config.toml
experts_per_token = 2
d_expert = 224
d_shared_expert = 0
moe_layers = [2, 3, 4, 5, 6, 7, 8, 9, 10, 11]
router_z_loss = 0.0001
n_kv_head = 1
rope_base = 10000.0
rope_fraction = 1.0
parallel_block = false
init_std_qkv = 0.0271
init_std_up = 0.0271
init_std_down = 0.00336
lr = 0.00636
lr_mult_down = 1.5
schedule = "wsd"
Below are experts of layer 4 (counted from 0) of a mixture-of-experts language model. Rows are named router (the router's row for the expert) and show model dimensions 0-55. Each number is 200 + 40 x the weight over its row's rms, rounded and kept within 0 to 999.
After each expert's rows: a language model's description of what the expert responds to. This comes from a sample of Wikipedia text that the model never trained on.

# expert 31
router,146,270,229,192,213,197,245,174,176,145,213,288,208,185,165,219,197,222,173,223,234,164,184,156,250,200,199,203,182,223,205,206,193,164,150,168,206,170,259,186,190,248,225,169,247,249,175,235,182,128,224,233,195,191,199,210
It responds to: Census and statistics wording. Words in demographic and statistical prose or election tables: there was/were, out of, more than, %, Candidate, share.

# expert 1
router,159,219,231,241,196,255,197,184,153,190,196,225,195,174,137,239,166,119,178,282,172,256,202,209,320,249,240,223,189,186,230,176,175,211,160,181,249,234,289,160,193,199,254,230,260,182,195,233,154,258,209,180,217,171,161,171
It responds to: Periods and first names. Sentence-final periods, periods after middle initials or abbreviations, and common English first names, e.g. "Michael L.", John, i.e., ")."

# expert 19
router,219,241,225,182,122,216,166,174,208,116,202,238,211,236,126,251,163,196,145,277,210,196,255,156,246,241,153,238,167,211,219,154,195,173,186,205,267,191,235,146,234,232,208,186,227,193,159,257,199,128,229,214,125,173,234,278
It responds to: Digits in numbers. Numeric digits and small numbers, especially in tables, scores, dates and figures, e.g. | 7 |, 19–22, 362.

# expert 11
router,240,250,165,194,143,236,246,210,195,206,151,233,251,209,170,241,165,228,218,217,154,207,281,251,215,202,211,198,170,193,185,158,187,201,186,130,256,175,206,222,245,158,263,181,261,269,150,215,199,123,236,151,151,169,225,219
It responds to: Abstract nouns before of. The word of after a noun, and abstract nouns or suffixes like -ation, -ical, -ing in expository prose, e.g. spectrum of, application, political.

# expert 4
router,196,172,279,233,190,214,206,180,132,150,149,212,210,191,149,272,143,136,168,283,170,210,181,241,152,241,206,262,186,193,206,222,246,166,70,182,217,198,240,153,249,223,219,204,257,243,203,256,161,160,218,176,201,159,248,215
It responds to: Commas and coordinators. Commas in lists or after clauses, plus coordinating and linking words like and, or, of, &, often before the or which.

# expert 23
router,209,267,267,182,169,229,173,166,146,147,185,261,281,254,129,227,180,221,216,238,167,272,250,183,288,259,219,178,176,139,241,174,179,188,202,131,277,213,200,164,145,319,228,212,284,205,177,186,187,184,252,160,116,220,205,215
It responds to: Years and time words. Four-digit years after months or in parentheses, plus words like time, years, ago, e.g. In May 1886, (2006).

# expert 15
router,194,242,212,200,134,222,248,236,120,126,167,226,185,166,205,258,202,170,223,260,195,245,282,232,233,238,175,214,176,132,231,161,195,165,162,132,265,220,222,126,195,172,220,246,231,232,177,225,148,109,239,142,211,215,170,241
It responds to: Line breaks and headings. Line breaks closing list items or table rows, plus == heading markers and degree or second symbols in coordinates.

# expert 14
router,250,218,228,216,132,236,137,201,128,185,130,175,259,238,173,239,169,157,208,233,185,147,220,227,225,222,174,185,120,183,270,187,201,180,179,89,234,199,212,245,250,225,184,159,168,203,229,210,212,166,240,190,219,136,146,259
It responds to: Closing quotes, brackets, countries. Closing quotes, parentheses and $ or } in LaTeX math, the word but, and country names ending a phrase, e.g. Japan, Ireland.

# expert 18
router,197,270,218,170,232,180,181,187,203,216,161,248,240,206,167,250,152,176,226,225,181,234,252,215,209,212,187,256,160,170,205,198,227,184,170,220,207,258,169,181,200,248,235,165,194,295,145,246,168,164,243,169,213,156,218,214
It responds to: Closing parens, naming verbs. Closing parentheses after birth dates, coordinate parts, and participles introducing a name or role, such as named, called, known, appointed.

# expert 6
router,160,202,170,262,176,240,150,190,200,118,165,246,257,256,206,241,152,148,185,204,185,193,225,216,244,202,204,245,197,217,211,229,165,140,108,197,265,215,165,202,216,212,233,168,193,214,192,185,149,171,209,131,156,171,218,176
It responds to: Foreign name fragments. Short word pieces inside non-English names and words, often the first or second piece, such as El, de, Al, and Nă-d-ab.

# expert 27
router,168,208,254,219,208,225,223,174,128,204,178,255,220,225,157,171,145,205,146,242,187,240,271,223,230,246,193,239,109,191,241,142,239,174,164,264,272,195,245,174,212,220,206,205,254,202,215,236,198,152,239,174,144,210,180,246
It responds to: Hyphens and list dashes. Hyphens inside compounds and codes, and dashes starting list lines, as in co-founded, millennial-scale, "- Clade:", "- Unit:".

# expert 12
router,217,264,243,219,194,146,275,217,175,165,178,203,211,199,178,206,189,217,174,320,124,225,241,206,253,224,243,182,179,118,204,194,193,175,117,224,270,224,282,205,281,194,249,183,170,246,182,223,164,211,241,134,154,157,188,190
It responds to: Music and media terms. Nouns about songs, albums, films and works, especially column headers in discography tables, such as Album, song, Title, MPC, movement.

# expert 3
router,164,207,261,174,181,264,188,121,192,179,152,109,221,223,162,258,171,224,195,228,178,230,224,206,215,195,127,240,226,214,222,192,259,214,216,119,225,174,235,201,160,193,215,170,243,230,122,211,174,193,223,124,192,166,264,240
It responds to: Punctuation introducing content. Colons, semicolons, opening quote marks and including/include that introduce lists, quotations or field values in infobox-style lines, such as "Class:".

# expert 24
router,138,194,216,249,180,246,234,197,195,178,124,234,227,177,112,204,199,215,167,222,145,210,228,268,272,234,161,207,183,195,263,159,220,202,184,144,235,178,246,191,217,207,247,242,259,231,178,233,156,189,269,135,183,206,210,223
It responds to: Plural noun endings. Plural suffixes and whole nouns for groups or mass things at the end of a word, such as -ers, -es, women, people, data.

# expert 28
router,167,243,218,204,207,162,224,185,168,179,171,188,220,213,152,250,163,182,166,171,156,206,187,220,171,232,140,272,186,130,177,158,219,217,222,143,213,230,206,201,197,275,201,180,242,248,172,269,199,145,211,165,170,170,209,303
It responds to: Articles. Definite and indefinite articles after prepositions or at sentence start, such as the, a, The, an, another.

# expert 7
router,177,239,190,174,171,243,212,201,169,163,125,201,221,244,189,216,215,189,202,218,203,221,226,241,245,233,167,228,179,213,214,169,249,135,222,146,223,168,229,123,225,259,265,182,229,195,164,241,193,199,214,177,199,161,197,202
It responds to: Prepositions after verbs. Prepositions and subordinators following a verb or clause, such as to, for, with, against, after, because, plus verbs introducing objects.

# expert 16
router,166,303,195,206,166,206,160,226,237,213,113,217,241,193,174,255,184,194,206,251,190,204,222,238,218,211,194,205,153,188,217,154,221,217,184,164,184,173,243,133,185,206,226,175,193,218,181,230,158,178,216,179,254,128,177,223
It responds to: Name-ending subwords. Final pieces of place and personal names, often foreign, such as York, -berg, -ville, -ington, -mann, -ale in Indian names.

# expert 30
router,158,241,267,185,198,236,197,241,153,216,185,227,149,171,218,239,140,130,177,229,203,238,261,228,277,231,179,197,175,224,174,143,253,178,223,194,227,213,225,237,183,204,226,263,245,259,175,218,204,212,259,184,148,141,151,238
It responds to: Table pipes and pieces. Pipe characters starting table rows, See in cross-references, and short word pieces after a capital initial, such as R-at, He-ide.

# expert 9
router,244,220,189,215,194,221,239,189,203,140,174,222,234,205,177,220,179,186,224,218,222,256,228,214,273,215,207,234,186,180,256,184,255,117,96,126,257,223,272,154,260,170,223,206,235,241,156,274,189,180,215,139,179,171,217,251
It responds to: Table spaces and dashes. Blank table cells, dashes and minus signs in stats or election tables, plus short prepositions like on, On, over, at.

# expert 0
router,255,266,230,183,181,255,160,155,199,163,171,174,269,210,137,211,208,180,140,306,183,267,252,196,245,209,207,248,189,169,267,125,206,183,157,156,213,158,206,167,273,220,261,144,205,276,193,210,163,194,217,183,199,138,210,209
It responds to: Institution and group nouns. Head nouns naming institutions, teams or places, often ending a proper name, such as University, School, club, Cup, League, station.

# expert 2
router,198,216,242,246,164,262,180,187,185,217,192,219,278,199,166,210,213,94,152,308,203,218,198,225,218,203,204,197,167,160,186,137,217,225,141,128,189,217,194,203,236,239,241,152,174,275,173,200,193,123,208,242,212,180,191,163
It responds to: Infobox and heading punctuation. Colons after infobox field names, == heading markers, slashes and coordinate symbols, e.g. Height:, ==Career==, 41°39′.

# expert 29
router,115,272,301,202,197,248,170,232,187,187,189,180,263,167,167,227,160,157,226,229,156,267,276,252,198,263,175,200,158,229,182,192,196,223,129,224,248,243,246,176,248,189,278,117,232,235,173,228,202,204,270,185,216,189,240,233
It responds to: Proper-name parts. Surnames, given names and distinctive words in person, team or place names, e.g. Barker, Auburn, Doctor Strange.

# expert 17
router,197,164,236,239,233,199,198,216,187,124,182,274,218,230,144,227,172,168,178,207,219,193,198,196,234,235,196,248,158,191,276,147,219,209,178,157,272,230,212,217,198,205,175,200,230,238,228,187,185,198,250,172,167,171,172,224
It responds to: Table cell separators. Pipe characters between table cells, header divider rows, and semicolons in chart listings, usually after numbers, e.g. | 2001 |, —;.

# expert 25
router,210,237,251,203,200,208,170,159,185,204,178,301,225,235,132,235,193,183,197,223,150,256,211,218,240,252,195,222,198,151,188,170,169,165,145,260,187,240,257,194,240,235,187,205,224,212,202,251,133,163,233,187,216,192,222,220
It responds to: Opening parentheses. Opening parentheses and brackets after a name or term in lists and infoboxes, introducing details like (born, (IUCN, (3, 4).

# expert 20
router,124,268,195,172,107,319,262,167,224,226,95,234,301,180,142,209,182,211,229,263,186,200,215,211,217,261,153,254,113,235,261,160,240,196,205,186,249,156,206,162,240,185,257,188,266,309,121,219,142,183,221,159,238,212,167,255
It responds to: Table numbers and quantifiers. Numbers at the start of table rows, such as ranks or distances, plus quantity words like more, very, several.

# expert 13
router,208,223,236,194,92,158,171,148,167,143,170,248,242,247,147,202,179,186,101,291,207,242,221,292,246,226,185,288,190,168,251,162,213,140,154,191,215,217,203,186,213,233,189,184,188,212,146,247,178,184,217,187,220,160,162,234
It responds to: Capital letters, acronyms. Single capital letters and starts of acronyms or proper names, often after an opening parenthesis, table bar or "the": ESPN, IETF, G.

# expert 21
router,207,244,201,206,209,215,202,178,254,150,123,215,187,154,222,241,204,155,224,221,137,240,228,289,181,210,164,222,172,195,246,156,267,221,163,227,258,156,210,210,168,213,232,123,300,228,194,273,161,114,221,144,220,181,143,238
It responds to: Mid-name pieces and adjectives. Middle or final pieces of names and words like s, as, ita, plus capitalised proper-name adjectives such as United, National, Great, Royal.

# expert 5
router,132,194,240,217,215,248,203,149,174,178,155,228,261,192,182,170,209,185,155,197,195,226,259,235,268,195,128,230,199,218,205,158,213,166,142,152,220,113,182,157,251,267,224,230,204,240,133,224,161,194,252,151,184,179,210,224
It responds to: Prepositions and month names. The word in, and also at or during, plus month names after In, mostly in biographies, e.g. born in, In October.

# expert 22
router,179,238,168,200,221,222,181,175,184,151,190,224,199,170,208,260,176,221,220,161,186,270,225,242,209,214,224,235,190,203,213,218,203,235,217,188,226,136,236,130,212,251,248,206,252,197,183,229,187,178,297,188,217,149,161,254
It responds to: Possessives, ordinals, determiners. Possessive determiners, 's and ordinals after the/in/of, especially "first" in sports rounds: his, its, their, first, second, same.

# expert 10
router,168,218,241,206,210,205,210,220,247,164,199,215,263,265,162,192,161,235,185,218,226,274,292,214,244,237,223,223,161,195,253,137,231,196,168,199,268,206,181,163,144,182,237,224,247,243,169,194,165,185,276,184,239,144,182,220
It responds to: Subject pronouns, auxiliaries. Auxiliaries, subject pronouns and passive "by" after a noun or relative pronoun, such as was, were, he, it, also, been.

# expert 8
router,201,240,261,227,201,187,206,235,198,197,169,289,183,204,159,196,219,188,177,294,172,203,201,224,265,242,131,240,188,212,296,135,160,222,143,188,240,241,184,171,252,226,195,146,146,152,165,229,235,114,214,166,154,185,128,304
It responds to: Mid-word fragments. Short consonant-heavy pieces inside rare or split words, plus broken non-Latin bytes, e.g. dis-ob-eyed, Pre-ak-ness, St-agg.